{"d_model": 256, "balance_loss": 0.000642, "norm_eps": 1e-05}
Below are experts of layer 8 (counted from 0) of a mixture-of-experts language model. Rows are named router (the router's row for the expert), gate (a neuron's input weights, with its number), up (a neuron's input weights, with its number), down (a neuron's output weights, with its number) and show model dimensions 0-255. Each number is 128 + 24 x the weight over its row's rms, rounded and kept within 0 to 255. Numbers have three digits each.
Before each expert's rows: "mostly gets" lists some tokens that are sent to it at least half of the time. This comes from a sample of Wikipedia text that the model never trained on.

# expert 188
mostly gets: "’", "'", "89", "60", "80", "74"
router:128129088132135097122096146130140131154077089110148165118126101111143140150153100126124137142104128141126137101140102126153150157176142125085117156146122122097093082157098152117126130143115151136163122142122096117120132080128129091136125142095086109102122115092108148151095105151124112104138132116113086119151109104147152078104144096085159138115124151104127160097156136150105093128145095172093156151144083121094122139157099083118098133136138092141141152125141072131146134097126147139109168117137129135137077136145107077118097137153112105116126130127108087136137156103164117155086127150143165107134087108152168164131131143116113143129105167149096166128087103113093180117109153132120154127107163182132145116086098115127153131126113166134128107126079105128122174160153150
gate0:122109167187164189094103103125085112096100097148115104190098113114129120145089126118132146132119098116157164128103149166137162107092165133092135167155150128067127145118119164167140132142135111107120139118117151102162115081143150122105127127131132157103155156159129116115125119085092147139086115095126154120174153071091116140103100098138151073113101187102116105109130096101131138150096094161132156127153145153132154122114133157141125136121141149069106114152142128119104139141124139113073109110119143154115122130130104137144148098112148130125134131120130143170139133112094102155151144156126156089127112138130139124123140143085129091134137093122157126155119098154110162133139155156126167124091099085104113122138100080128155145139148142098141105115132114151095130140132137
up0:160153170177120135116137119093174133182151118105134105125111120112099094128123101133143161117158116107093156142112127137168145119139117145080163151122173111114091093151128161119149127140155129179129107102128129144141136111196106145131078070154106122121144095130132111182130142110118095139144140113126086082170144129126159110102085113124141150104088122171146107111125132128151161092143128158160140102112082183113109125100134190138114135151094134111112152109079111100131097158170123130146131140149145149117129145126130128154153117105107139141136120141146141123152114167151124133144158126105148133091123156154132157126168124116105168101141147116120121127125125129127162126143167126128131160086155191138130149117085190126129115154158154116130133121138110099093132127141095
down0:133111140130145148096092146127142116091152102112116119134141092148128128139136133119114109131132139130149123123133105182128120142148073128132155121120114075149148098077084107085143139131112095127153121096091114099113145096143114116137206118093149154159159099099143141125123127135126108156118104126148100153133111122092171104113155108123120103134114129100192108105088100065127146145114136133106081113085145171126135142131128126154105099106128136138146146123095103129113110125129104133127118151105159143109109098123098116145122122115117126114149099139117130150122131156124117114131125141115117143176141084134112115117128113165131122154110107153158177138168140138106134116088148101099121124109114104132138116140084080104103148144138100175143159004168103115109114121086114
gate1:145121160110129187170164136135108129126144135084169104102136178127154125132159155102088115123141114132139122094140132166105146128092152147182125081141142109153117108109150183097152136132128130108132120158136150141158167179112109134148143106142114139118160141132124140122173144110148129159101176126146152111146128088083122136134106094133116144124057149156086172099133117115112090142097135133138116153140104185144071093149143137069093132128122128099121110161175081159103144096101151120084164120164122107119131121128120084125157100111120144147131130144159169140147139127115119154133121136163118143151136121113127099142109162126162141117126107108104152111118129110158096143112155145103188123162134110139161110095123132140162128100122079134138139137130140126149105128156129
up1:121107157117137112138147114135111099143133163061136131094135139127138163125165133171045118121109124154125118122178136126133173131126143113129140091076135107137101122140140201090149123217136144098132130152132124095170153162128128135146159076098116144115139120150142138156129145150155112109149152119136122124151113142121134120087139102139113139149109119142118145077136112160165070127153119135140128177140112199154092129165117120108135153138147134161150106134181076134122081111095170097136135143129143114124087095146125085123150129164092135147143122151116143152074126126132138146113112122190113149107104103169120111145140154149163123138156099104131155121113131134148125129105123137096135135110125119089157122121126156126135109128130107133119126160129141115154123140125149
down1:111124089098115126104127147129163162126144129092109114152150101141127125085109135117148135139131179175112107152171092128156119115135137072109094158059120158150146121159103119153104119144135123102147133131158123115118130138142134120183130120142123118148109152117159095143156163099146125145091130098148124118111103148150138116069156182145189169120142125120184127097096144150153110121104120148089114126110115106141126109158102102128158106149101090161097140131128138138143088064160104114143143140128188117143094106086132084082138121137137139089155146109145173114108135099138169132128121091103153115134119105156129106158150162147154120098124113139146121141097114085133128148122136148131087117127094093127111125151124140106114122152105114093106129169110099132141115151164106
gate2:134074108151120155137145154111201146125102126101122130120136139148115125109097130112116132133137166148126135113103131120153152129117148106165143143165111117133096117143156105085132146113141075110111113111093126139154183096101139081156125183101087121109122128120143149111130137133100069087165171125148153134129136161091158143119085147126138129133157119135093106162153121127155103101152143116094142097106114121113085123107127121108126128129138106139125122091140134163139107147100125137120122138130147144142104145125146109125106126125126086106108154131100146136131151146116137148110183095197092106127134111128103111136114075122132097130101177151135113141077090106134140117122098175116137135083137100095136109120162134098121104102117136160129074141076084140105125093078178
up2:162134149105106131131115102142140135102125113128128144097141191127147093094091104100095127133101109157087117110132108152116126126172133167187125086151114145097112128107147120149125113155058139102147164120113183164165149102117132085143158153130124146095140153127118127134137161131109126151155139145164172164109103128168117127160089125120111105144180095070084134135150107124094116138153126123118130136133140128104125100127153086117132107063137070143139097166150112158117160126112114118122172136167111144107126133151111142150121110111099088100090164154138147148133174116143159121109120162130137096088120089134113122135156110147091139138157115142085110120139141088134127122109146178127109117135124154128114101153131136096138121157149163135155104124094107123150139118149160
down2:118119172143116167132175131129134113138115131077138120168138103121110140124085135108111142138119150152086155100124090093142135125128129081104084171134107145075095105161119128105139085161131103125138125125093159093153141112162118111126124114177108141126116149178125101116124134086118072128121141164087122115092089143113150073101149098142140122138129140121168109138135091163143085122147136116126116128101097118067111088166105126119197160122115098113157138131131131140155113109138135135110079128116118163114114123117157124115124118130134166139126148140124166107073181126131141109103137151150141093137102110143118162118153157123084125129155114125159072150095145127168180137135119145118106145123155147146115097131110147117105138124116136139133117067134103121157151120129097
gate3:123152114114146109139104137135118127097152135161132122157155161142115133097138150124127112170125164075133129080121165139138107137157112133163124149128091124114129138175168117119164135133128114113136141131123153086116166109140141131068124145145151109156147104118135144154115153194117149160122136140113135127121131173120177168146146126130149106113117104162137116118143133067122120115106178109141119119099161136144114110140108109176130075148148139140135111097149092146202119119088139140147139108103134132086132087120134107163105150129115113115105086157080126153151143145137152154155154111105162165160087096073113165124141128100110138128145142131090169115096117171141117116173147179136134156107146147134124126127118121185103086134129133133153111125128163113137126163154172
up3:088134104130143107104117109156133144120115142143118118144141099150128111143107123152142076182083133141153134110171117147111089150166099150151194121082125132104072096132103109109157140164125088111097155128153136098131180150164159109120134103171158115160116099208118143171116108189128095143081152127171157079121124127129137111114148132112149124145101105140142146070140101117136129153136150125117144128134164116148115125155120088159145119114104143118134111110152105104143133107136138171100120079106122167131152123135134125155123124152165130151121090120072146099101137115152126157128109098155150138126102086127152137083132115121126143087114151146137151142146109132162149147135120127144172107127119169151146119143120073175141124146142127126125147158135121147133149133118119
down3:139114086128139161113107110145159121142130135139098118136111162127166163135141149118160133126161107142092109122175111103098129108082136154137139128174099135192131138166113096121101103101097083145151156107131126126163143145145113167152122128116109133089164134127112152152103156142099070118132058123168126128100098158091127076143105133094139144142096131118086114142100131118161134107159126164120114138137120148121107137192150128095103154138121156120133111103137107155162116119138108154093142169095130108154151149099124147102130115171147126087141132115164121125149162164144102135098097162125149144153092139156128155117155158091140132138127111147117102108069124150089097127133146139127112122154137102133120128076118127146133136127098082141116113143166141085166166138127113
gate4:110111131173145126117135088140086110120121114091062152127119135150113168108123181135112146124121157118140153087144122122107158147104116105116141117164099089149094117117150098166106118099095146104139090177153112154132132111090126095103122132153115154167130145109128131143133112129118155112112135122118105154169125100181147136148137143116162131135114158127102189085128104169094088121089129141089120171149102094163104126128118112057129105097113119125119104140133115178140122098117141124140115136103128134101078104164126141131138117134119118106148146122137117122099125115166095106128089159114161138143115190094086144147172137107121120152103132131147107111111124153102143176122156138113111130142121115141098101119138101163131093079102132111162122115117105103083109131111078
up4:110103119141156174115089159115107120124110139128142107113121120141128091129138116157164133126142095062150111130162152101149149164105128181138109127117109145119101117115153126115135180111145173083110150112133124147121133086146118157122129122100080134117128116090127108122121064123112134111122114136169115154121144114151134126133144170131121122126154137089159140118115157101082114143113156125132113115106136154141151125122106155114109153124116170137135124113132139165113123165098121152060180156129145136116116122098083136106170106138102133165111140139132149077190106202111119093139103167135146160161188129151101173138127118132133114160176120124113149135143110106172153139131117141122111147113130122103147128093142108145105146174186141087086126146131132120096110132102128
down4:087162131125155147189143125120128125138146173167136097141124137137134150122118119149102134133107115143135208160187117099110129130161130141082102155133118181088145100117109111108123125135148155118109106120155103096124157138105152101139128149114143095107100146142126156109095150124158103137147134115154073128149103138133106176096141126136161113112096149151156131105124127094147111154148151172135121133129163150156092108109130167158100186103101126112142150107152100111141156121083167141157104153135199117122142107136126110109117149146154142131124073141117129174173074129132088098123119114117127083141126185103115125105119115165145091133150130090102131101139127129143104125121124089124109124150166093140125116141146122171100131140123103122101124135099133124091145125126100
gate5:134144157098134090126124142129136104128150168145116156104128175111144118137090149106156118131093174131107135109149123122141129154124108163100143149101116102156120136129065157160101093149126143109107145121084132124153098097146131124172134190125101117140124174130134162087076120144123119147145138160144132143129119085175156076126126123107165127121141117147127153147127110134146103078147133126138164165126119145111109085130130057149096116090132108145142140163124128101095150105132109123091137111105127153103108164137127142166116092118091133115126156167098094122165149146150114168113113166094179134099138167150172135176099105141112142112127123098134132136129170140091127136098126117139141115079116102134148097088115120125119132126159160148120100140153123112114186122103151
up5:115106135104114125160109139105133174101139116174127136149148159150139132126136105156129110153114150113126186133160107099129112128123115108180129137100140070139135106138091160173124122086135106089068151152118142107122124132139114124125141122105142094124095122158165139128108105135127106137134137118116127100135133097153145105127143099159142141150114134089147131133115099145126142137163116111143153139097129129093137128085146118165089082123144143115108134102150134157157076123076112128074114092125136150101157176081131126146102075142137123122145114138066143091132164126152138103148135117130150143166130143130148124115135126108120085137087183101116159170180120116124109184101150089115147157085094127176102100121150135135140151108157121157133141141175108134156156147158131
down5:146147125177116122099142101156191102105072085087142107114137120137112139107128142109140126125123135151111101124121113139123146128128105093140143158138147149120095140145126154131136131156090155135100132101128160161105132114124145081146144078120146154091135148127122126144140148085117121117149159155114125120175093093086124095158150080118128169148122164131128146059110115100121081135084132115139155130143120099111118073143117147096082132116104127157092105135114147114127137140151090120100178091109127173111082107107144152144128098105133119130127108122128141153110162078132132130122084142118096126127110110124118132182121146151115139129102143148088142133148134112122123100121098075111177117060179143126114086096127151119135143146120135118154129082144137135116144181133139
gate6:121117141158105156087125178158152109129092106100122124126124088139144164187144163110116108147149164141147121149108148128086106141129135092127138157137112146116091125116155130125094148127106147119123114133155092130166156131122169073143124102146138138137160128125123098072115143123146164149080123134105146178125159124139115111153141149123119122108143129092097139107110103107138159117142115148094152135070115121111110091115140136086142102092146101133091136090143112110107136136123127159142113125103158122130136117167132108156083150124101139092126099105176108116104134113136152075117148061096130119135123185148084123118182100152107117142119140092148077140124154129135124104139138173145096095116140131134126148138140108098133174107088104127129080094133152109081122112164135
up6:141072136153115090119163131080126123097119095150081114105121156108124137136100115117217166118145093150156157105141142154171102096143090120104129177135137128143125137123150150111132128137115122126102158083106086139093075124145092167161113154125122100152134109161125151113134119119132116123119138172085176116125165112151080098146113118131118090142130148156177156114118136152152117129127118132133085104156152086126117113097156105125141148128150161125156163150124122157125115138115111122080116144132118120112126144103122121130155139155096148146141081114112169126128140133121137179096164125116126137177148102142155119118077115134157144095160117150115168170120092113145121140121120115129097080143140121143142129176077134141126128145142114106175148149096112128138117098127097
down6:119123126082117131171115124086156122079132108120096140106127160103108092144106106153113107148128112127133129096158135127149133123156135135127110112139119070164124161130121132127107113154115088144170075112140146120120139119179133125115141119109151116151105113128102129123105084101090115092096163110117111131126112147150148127145089107050166131183128117114117134125142155086113124137101112161116156107164135094088104137123080122111145134098114124152160115147129146126139166134152154148128172124089110148126096131116157138113150141154138095126115113175130167138093099138096187133102066124146151135101114135106073120113083109145141134147123110161112137103109153166106137138151128126135142169130092125090139154158108094140099129127140136099108150128172104077137146181105112
gate7:126117097102130155104129129087129161092167151064117136153123148156109125122130128113112174134134103134132124137122182138129097148123139157112135157163148133152141143148125123095136108119137155122087155138102146105126135109148142120123147141128112141090103133113137111110121109145177106137145092116150154124127098165129141138137119086128148133088116122116099117113101101126162098161110132152136146109094130121151181098149124135100165092087162137114117165124125100110136128114171126135102072101122112066117107115120118147198127139154157130154110119130162134130170137126086176133180147094129098133154179122121138097164110130115124142118144132199139103108166143150109115157113164065098102096150184127150164110136137127114119151104144118103158154120104096128121134133109076
up7:175122150147134113115122152124113113119148120107077132085123185160123137107144111093127179120113134128107116115113130158140076108110152136149078142142117109136101106076131101136109144108129157139140148091133104107148118163142140163145116138141133126168127110111107098111121107141111141107126107105185155119188174145124030100155182080117117111111144132117154122138128145148151182120111133140134132150101140069102155111134119099146143124114134118115135125112113127112068131169097093147133087143133144156109126117133141125150187145138142154108133114138146090101159137146106138134118135145099109134148114103073137134153119116119120138127158099122176152106121128122115118155095156108106107156124141119133089098182126078124128114120136128127150147125127134091163189129116113
down7:093115113075138131151115109139106139106096079121110095154159138104089104111101124130132105138126105146164135126143103155154108114101103125139118115133163115128141146167125070129172189077098136133137118099149153098177124116109128148175115133134107164135086117090110081131098132102133151090169106119123101138132117142142119068119165151133116145095139124151185160151127112143115103159132144136116140176118114101153108083121097099120112151161134091115122120132174132123099143132161134162156084104092120118097145132109127134108139159114107137104130103159155130159092094090106115144107106132158082094130165131101110131124092151138193115104137108134145123152147144101092105119091153145125155127148150136148131130179150136136129111129149098131126133164137115122103104088124131
gate8:099119129168142105074133177151125084142072121141146110139160133131113112083161136143098166149120178163132127092116130119142141157135155128106164099138154145148136109098154133107147147120136112134143113141139136137093137083117119154151144145125170110171135071114135136104147175142138152158144169101131187094152077073102099161106129105092087153125128141147124110118089142127143157154118123135166115123114130127103111118173130145139120124150120106119142186130162112124149137154113158126112101124126109142129158140148120152137131120112153130129140143133120126157137164141114142094144150148117131172142085120103134126135107135108164135186139128165167141132130087088118153113109091099088151143164145160134102170106129112166132088099127115099143152076169121124165134131137094
up8:138099149150144123130146150128102132127101116101131126125152121130129162137099128112166111125091158082160097135100125142111095159122151135165131102134116139127145103147120139134157129139087105106112104109136126157156158131106120129080095127113056153131112123157143105125124150115139164130140143150137181119112159112129154139096176122110151138145098100129130139093145117070127113079132072085124171154122108123127126131130161157173112139130162129113070157068126139078130096186122131111141139139120172147110140123091122137150132138114117134127126151112144139144123135098081130145158115083136158124103188106140125101115137130195141132130146081099152136127139132154100171110166148138174116117078129126135165130158111136129142107106126149142119105110144128197153155155124151
down8:114116144134153147123118141131109105136088140135105136138134116108109129149092158132146140138098119167107074114145110105134172154114138151132057166155100083121130130123103152128095127103126128109091133128098161185144118159102106144130084109152114132083149103134133150101159131117093117127132116136160155115131145146138108118044120110175143117134116147143144127158123126066087125122169113139171095123137127114141110083157138172089139125167138134146133072105184096127141127113163097117101118101158145148108119138086130106147109145098171123166136109108153180158124078098135127136121108140154121140130142149136123093107119106164111177181132126103120152143112123167089146153146137120124118107150129133139137113108130112141137092151143141117132099100135142136117187109116111
gate9:124080095162126116140125154168087117181131121145122144109116137177126110151118104093120080119127107157150157160142139123164162096151128142138083136118166121115141145108150135148148171140136111108180147139152140109196174117153113127147106097148100115142141133096096103124138148101099138138160112136151132141088135082146120085089152132091195124113125149112117153141124124104150108137165095155134184126137135096114100102108110106136116109145110135123145127169162090141115125122120139107161152175140112132102135125157159119151135141137121157133082157144138123157129140118150169117107128142120109079133178089124128147137143134107168124123089088103141175122115144144127142135155145142151122119121131135142175132138138102089161081081110109103155122091122161100110104123103157
up9:163128143155139128120122127124128125104148142087104124124175155074144142108125162137158144180106163125101115051155133140087148151164144167186122131127153150108096108112133132087111111111072137147126129113113123188103146113119118120097175146155125150147131114144172157149141100149165107151130160130112130128146161133094127179138153085122112155136121080195120142101138125099103136126099162127141120082127150151119098140122141107182155143115153134130120125083106176130108170159134122172098140109105170173144133124152125136151154104154138098074138106147128147162115104118115112127122144086123121175154136112083119109137146128164111118112150152123123133105149155105130098158111120132106135142112148151111123141116138133105099140141100126122139144132133163176111117124150138
down9:131115055128111134118103167093147162102114153139139150177139100150150094115108106113128137087102127103142085103172126109159128127091153073115130083128144126115147149075160117183149110127125110137111131131098144103145102132140094159109125157143127159130140113094131141145117086118115132178113153144183102144131155141178105149112121097156157125103112103115134130160113081137099163100148152146148144186106115114101143115120097129148107085121116149098156089120159134144136158148112149121121123137136151147146152113158082160110159107146092140139137092158156107150166159134129123172161084146132111111144141140145121115174143156155158127110134134132174109110115137122179134145139098142136136101123138101119135127122163139143105124143145117128161164119123088075157112144139109
gate10:113107129113107090117173074171131155122099141115080134101131136115102107139143114133103091118120145127114126131101109148108089116134123106145145135136125143122152103126114144145114124103122126115118114115111136160106133131130128115147082110116120107123090114126088110133140165111111132150135127111139122104147124137112184119110125074079104129122143159116131128114145123171118124109150132128128158115127123101052144101142161158113092080152180121106094169138156153136100131149182098115083154150088066160110140163133121137134152150125136119131127126117112115134145133166101137081122123169107170088144121123137141149190161130101093108118130169124140142145127109123142080117083134134129157134084100087152186147127139094096132116110202156118081124121143087138137142159126133
up10:119117122149160154124133150093151152128144127127097164120086156162158124118137118133121109108153134085124138151135073125168132104131114105171100096151113156153091115105142117130111125157145134148110099127184154178102166151099133170132107087089080159114148139117119145127136136110120128123122157165131147165134140105161093146097102129149144095149135166093132126130092129115117120152117177179160100124140107134124119140134155111112116162134141155146105108118164174124087101162125139125127115108131136133129113096112167139150146111123145159118111142138142201148115158093134098170127105100125106149097129104103128120134102156136177123114146113071137079123149183143107143119140122115168103136135142068113106092149108091127122114118075129131130150151108114091170101104145123
down10:119117114129173124125120118137112133166120145107140177127136173077136132084101115147139131097145118163156147109166186118159087149131151104137118161113093121070108117139168154142130105113159106112131121124131133126125118120123155147130175170106106113117109091124179150143110107114128158093076121150109145100117163074144077125141135120159141110135089089142124107141108130113129165102156147118103142150108147136156122169132137146165072134076120145129107110136110122108116109112094092097133122140108155084151143110141120144086144121180109112090162103181118090128112174132131084082138141128110152130099110137109140139140146127121144101149100104156121094145133159135092136122170141118115091140154183101126131141097111117112123095128097104117130134159136147145152135150095128
gate11:184092162137143162156139101166069146097144112116103127103143104098130110124149093094111115122118167118113103122146166122107140125157099116098132130151136131206110156105131133155135103187147119119143144191121082150155155124136142127122107135120151125116134131123157116116112137181142116139132129125140137101138121114145107119110118148124149123089105133143149155164105164136118100144138102153129173095123118117129163133138143130124101147120143123138165151122151116143134166150134200114136155129130100131103169158127120165102169138149088133110150120151111119119092084108125100159115141135131092140127125112100172093163105136139129094115166096084131190179139187149145130113112081095130095122128116077093126094111111086137122108122106108157129136125131131151140129119154156
up11:110122108128095167117126100148165128140111142168131130079121120115153135092143160144111140088114128134124150113097113129151117105138138154112146129175140147114102113091113099104146107159142146164166136140115106132133120121121093098089149161147140158114156144102142133108098118197061146082116173106089144101120090151124160106133151083121103171166108142143082109130111151155091141138110144093134116152126140102133089140159124078138180104124126157096154145087127145150192146104115118152145153124130149119132088112121096086111119115171156115157119126154123145118083114131161117133161121126143153147138155122088120101124099135069106135116136134140140040132141125139163156112109114143151117137160138130136159071125137117142107132129124139145113108110136143113141124129146139
down11:124142144131143124148147144141140154099119101090162111136125120156119156132131129124120099138120170097104086117127145133149174141122168148120178101146132152173106167115080132169139130143106153125130135151154140066167129114144137136143130157080112146122131093131051138130130142119160147096139077100138142066128136116146084113109100147109124174140131151186133127160156143094136124140111117148196126121136127158155165110126103141143119141105115132129147156160117142073122105150164141178133124117101132109108133110101153120154147135141108113130137111108117133133166102089125120109106138149147111090100157123103179104124116094107103125123145116133096132123128132100143146136083152123149141128111102112110159104086145179134115122108099088095109157120135174096072127162113135
gate12:167105144097178192097144089145127128151176127156119153145118123153137146132138110185110115098163126143136115158105098157139150115120138099099114124108155093134117123156119140136134128087122110153172142119175161116122107112124122108110089130131156133147149141128149085148129126139158117133132151107132160191087105163126105116129133134154181135163145170105122117127195158117153147112123143135134130126121118115107144099152130139125122090158161130126182110116138105138104102104118112143154112122139117137120119119163147127071181115106128133077132130128114061122111119138172128116114166131160157150130119176129119124139163147105145126095150144104134099122104100147121101092072143130166109170116107104104083086116135062091144129117163137122126140115140125111121122130115158
up12:135143170169123125173136149146149133109117124121151094163158130146136155099177153127122173142118131122142114112144125124111149149099101136164101084138141154081105164112136156145163135158139095128121107146190153133134161117142131145139171119108134127099176166181118166164135159129111135143114112159154130133166148125086141137127167106123099137087120081150133120140121129147101141124119149124125135109150164154103073151108116136142143119142139156154097169107114157123171194101130133131090164121152152124113118105126157099139106116136137109156126129102119129119138130083153135092129108136109197128124162094124119112105156117134101120151106086101101142085181120151127178074154153148139146142146144150133137163139117099163153117109106145140156112137132147157137149127145078
down12:103100148114148099113159130112136114137103136101142115091182163112147137120126139163114157119113136073141124148141118113154077148105108120139134114099141141150123122143133122121123086152138119133132175135084121138138118112125136097159152080133107160149095129151119168145148135118126110139155163161094069152124100125142095162093144158155133145107143154152129095129105132112162094119132159130131163098114154135168123156113129165157123133072140133145167095119106107139171155139115156108110102133124143133147108087119169084139137145143097118115137105085057122147129136118159130131169107130136124147126104111134109170127152115121132110086115104121084095119134128133149135156207156118131121163130148112142134139146144150119157112103078158180158068149113132149095148147161102
gate13:128124139115097104132082111151117094146118117116120142095099145116085125111116103152119128130105140142137125140132188087085111123113151092119137152148128124110117170133128130114115095105124119116136114120096138115150137136091119114129131160103135113134103116108092119132138114180127136139086179125127105161132092115164145101116115107104191116145141073122120125100100151116137168153131122117156126136085150086083139139142135159099076101114087100084139119122092108135132160098158178158160115129113130145129120138107145101100126164120135115097154157120118121131120118168155101107138139180157145119158105119078133150126105213083098119170121125112110153092087126155152116113128154113122133081170133131139118140088129124137133072103124139128102148124149123186171128110150120
up13:081116119139122132095160128130122149100134120174184104128095123123133103159083099109153152130150116125116163072137097124111105104128168106109146101122148158099131117157135121112104100177111097140119139185127155137133128125178124135138128111149148117133135149123119124111154135099125130138128127127115086126107159114132113125147146154102118103094097110136117121069065145132118137190076128153156121101157080116131154117142106091118122119117118106152165118145138093120147164149171140120106160176149157122132154109106097140167157092144132171132135141104159085125095126108118145132072090156162157109081133109133136105157102121158115132095133147124120114114108138137101106132122105113096110153158144093101137103150113125162138175175159103095135153135141119124092103124143167
down13:132104140099121117122118113142104113098090099112121106158137174109144106111138118126119167093160096123135067123161121136132135142122101108126117108151143137129150145099123133119111134118114153153118075127140146156086178138116152143105134104097176157130063146127120115169099146114139144128120107130115091128129131133131131146098116141134122113161155155190158151105142102087095163121150121082097157158112179164099155109102164144125136140100106131094125114135134176090136143129163144152104159148094149136151112131127105145116106095155130124123146128121126110103121181164144092104119136098107099113165133120093149120113094141095149107098148114080112129114129164191171125170146159128160135143082132135161111132142135149125086127118119143113105149191123166102097093123140134
gate14:181075111152114115122121142108145137090112121146131095108124122110161117096109106137161085101102147092105097164144170113114125168111145130101108149128140139145137112117108133132128131134101157110104176130122163094154094123123143116139160156121129154115142141143130140122097100156117129128094143144162187158130173152152114123130127140145151142150142139151169117121133084109172134145134147096113150111117144110134158055162113108136079152106111118129151162135139091146151084148104130075122104107094147155112115137123137159116153166129139106108143142110114054125134092121091117113109133145109094073141106129164135169149129059127128118105166142118164152117114148132108154122132119113085106141133114140086136082123129136146108157118139138169134135080145119116148155142150176
up14:079129119119110150121117137124130144119096117107133112137099160129133113113149149144149177134120138170144148098107115150138137117108161128165117111082159095154137138133148141126126115122146122116142109114088125091123108118137141118107094112137126102148102055134120097148101130178112126145111120121074075064114097114084158124150136183104095150097134157131166102165120171143146148118133061112120159150132136105124096106114150122125156112132149133170164100135112144175160133108135130173104130108134137128093120120133128077123098077183109132154119148169111142143142124148124140125143104137139137153090152134102134099091118162091149120116086156170136122174134146083178113129127161158142144080126149106126139117144152131120115111137120145139124137146083116127084137137084151
down14:114130126137130178126105145153142117149100095096118110140124137113132098110138099099169170135144178110154105108113119116143104133115126115139107129131165093131149110083159155136146126145110159168135114090103165134140117114114151116094148124129160094117148134132132152128120108137092146118104133133090129111123128144130104124129111123087134145128129153125135121100121121121105158117113151164156161132095089114083162131130159123144127102125167168088145135177117104133183131121171115115091146099165191123110143149114104143162110118087136105107134149173128136183135138155137105194158115098174146111151103109148115114124191169181163120155154165127128116157195093118129143111143081136097127108142128128149174121130134090133108149119090182116131147122142139124106145129113110
gate15:101122139117182115110131125130127136144108133152145150132159125120140144148099162144101163109152136164162116101133117154108123147134140158120097133135112116086109112137168128086108099143117085112094098115122085139165153112119166098119104094114113106108114112101140087139122138142132129130108131136104114122152113143166152133127106148165149101125081118149100180129163113120149079149107146096098140159115119132132121147131064176109143068136136144078134126155130088132149078112153138150127119128135137133143137194149146122126124168145098127109099183145164128132105076099140114130160141102133163114142096129132122127116137130129104110170095142171146157105151126121133126117141168129108097088148150176156061129113174112129127140140133122101197092115140130152160103127108128
up15:134134158125124141148155100130110122113165120107117083121138120064107123123135160153138137081135084095165155107133117107122135127123143123128138091158113146130120130146104181115142135118133085135098080117125131100131129147136119178144109132099174148146096118168135165099108099145096100121146145137132131112155159144113101099089143143124131195098089125138139105178143103144140135088116145188127075130136107132150127095124155167129097144152123144149092152094113119107111139143119181151135162112158176140102164067119113156084107175146154148110116125163137163104110116143124103126131107112166098122132130118142137151121117131144143147058143125133140120102108113134113107105086154136139137159130155106083169144143093139151132146110116154149112172163092135112133148115141115
down15:139102127106137112139107095233103149119109125097164106112167120127159145136158126140110116138173194131135136129110132113100107169129140109130124155120102156124099088112119131123114118076128155133106125163152108147137146068087149105147143145138100145137133110116064099103102164109167130127132153141148120116137089155105107105118105138140153144128129120117140150112105142137113168135145108088118128129138167096146140141135085131147102177134124119111167151109112138101139133130151125125174125092134154154145172145145128110116133141126113140138091133133155079133144103118125121153158105099127114143098124120089162092120150124168083165110155139103112099088130094143108127134137061168087111146133146129106094127133107109100140130154124091092148126139096131150121071132157129
gate16:096125165121165160131126097069115098112119136082144101129144135141135137114135147124131114137151122120077136080109112138102144133115081110116098104147144106118140086139163110090131106153128169115110182112134106159122145074090127142126162136155127100100116130134109114101138144149157114132110107168139096155152127119163136123155149130115096109120111078127138148103070084143091052111166132113166146144141134146117128101137177071156169100137101094150164161103140121128110133144088121139161176120131119102099075136122123150122139131149127114115108119126138137160128147118135115144104143116124089159093151122107159083193155154149079137120147128141136108100158122153139094124118119119135110148129118117145124145128110129102080121174105153107143117127151126142163136154138148
up16:115088095125107115122151159168098129134126099115125093143108169083150107128136126106088146128142172115084109112099118105143126125111182150149118174115112127145099140153186099115132127111129096095143158124150101142097147152093144128136075121113099149119180131102110107130149168140125164150145153113120178105172115126090115111149133137143114141129189150150130117119129127108158112148073130133119121125096133154149113127147121147120109124117149102135113133135121136125111075117102127120146139108098141145111138134126132154103195156109106097127096132129152112119081138135117156135139144116153134129138113156092118193131134175128148147101139126091114121066124075118116107150129136168151118167102161065167084129139110128127099109127170114149137156111166131148132126072125124
down16:099136146096147100121152090119120090133131084157099138132125104088131134099144136173151155128208101128103139151132146141123155161149132154152090131066113135144098121134141133147083145085158144106146156143138110127134142122113134112132133142149112119161135113149121124123136137145148129112069104106138091133138146151123160141085128171098110124084146112133124121096145094144125132158139150179118128106157159148139098109126147158139153084142102118106065167156108182105117057144147109160165116134137111152093117128111117092126146109115125105149129122125164123117135129123108087156124130156135147122109111109159122133155119103153188171175111121108121126100135112129118160089149139083141118114107113083144097147099100113141149133116116149136119186138124097089156121137097109
gate17:085096125101100120144099129112117117118086135119158142119122074172121123150139107113122129146138106155130086139118067131152199110113131107110122133127146109105092148078130130112086124135134108149138056116100088117152124126126126093156076175134118131181127092139184143131158107110141133120134117136154157120135080111121129113090132094154110120126197142109102153091176145167138143081100138137121157112121084102101138126143089111127130129166136114162114109148138161135125127110150165148121140122132148174142112168137102075120101128136151140103104124126134126149119176146104160128142158110122118119111097164151115150154132116139114096150163106109109133071106101160157142102130150145125139150133134167126123151123095109122186103128120132130126126132118097104156149118144126
up17:164142108127137166113159140115131134163131117105160134133098106111121101112130133148118070100116117131127154120065146134105067114098107150076148133122123144114123086160144128105124156110119146120125086168108133128120188156125177085129124076173140137098104142108143156154133134138111124131119146072122133148092145125100130155163093117107136127122114137119133119145070122164106128141087144127090155147143121113131130144132112154140144119137090079108094121136106091140139111124104142123099087146144150112141158127118160149147145150147105139140125145112162165121086137091155149116153141169126108128148120140161100129132180154129119160096109118165118132156099122123176135158148106102093122221127123110151160138101153126115110100108115111099107133135145135114103125167172159
down17:138116074170163164077148100102148118135143112140163159161126109123102122148131097099137192128113174153123104139156100169136134135120156113084086146126138109108142070119074151134140150140144146132104167142139121123138105144114171152123092110142121173139114170164164171133118118090115150122124122115145128110112079153147143093083119122128183136127129100129139135131118136104191137091133068109118130113119124124142121151138096098100123136124128119139142168142090120161140129106123145112153125131122162113129131146114139138160141138101114128148137124126143136136135131129108127161053113120137171137123129130123117132083153166122167158098124163133153120143147124141115125163125139116159132146140105156151134099174169110135097132098150145180136092211140125119147118114144147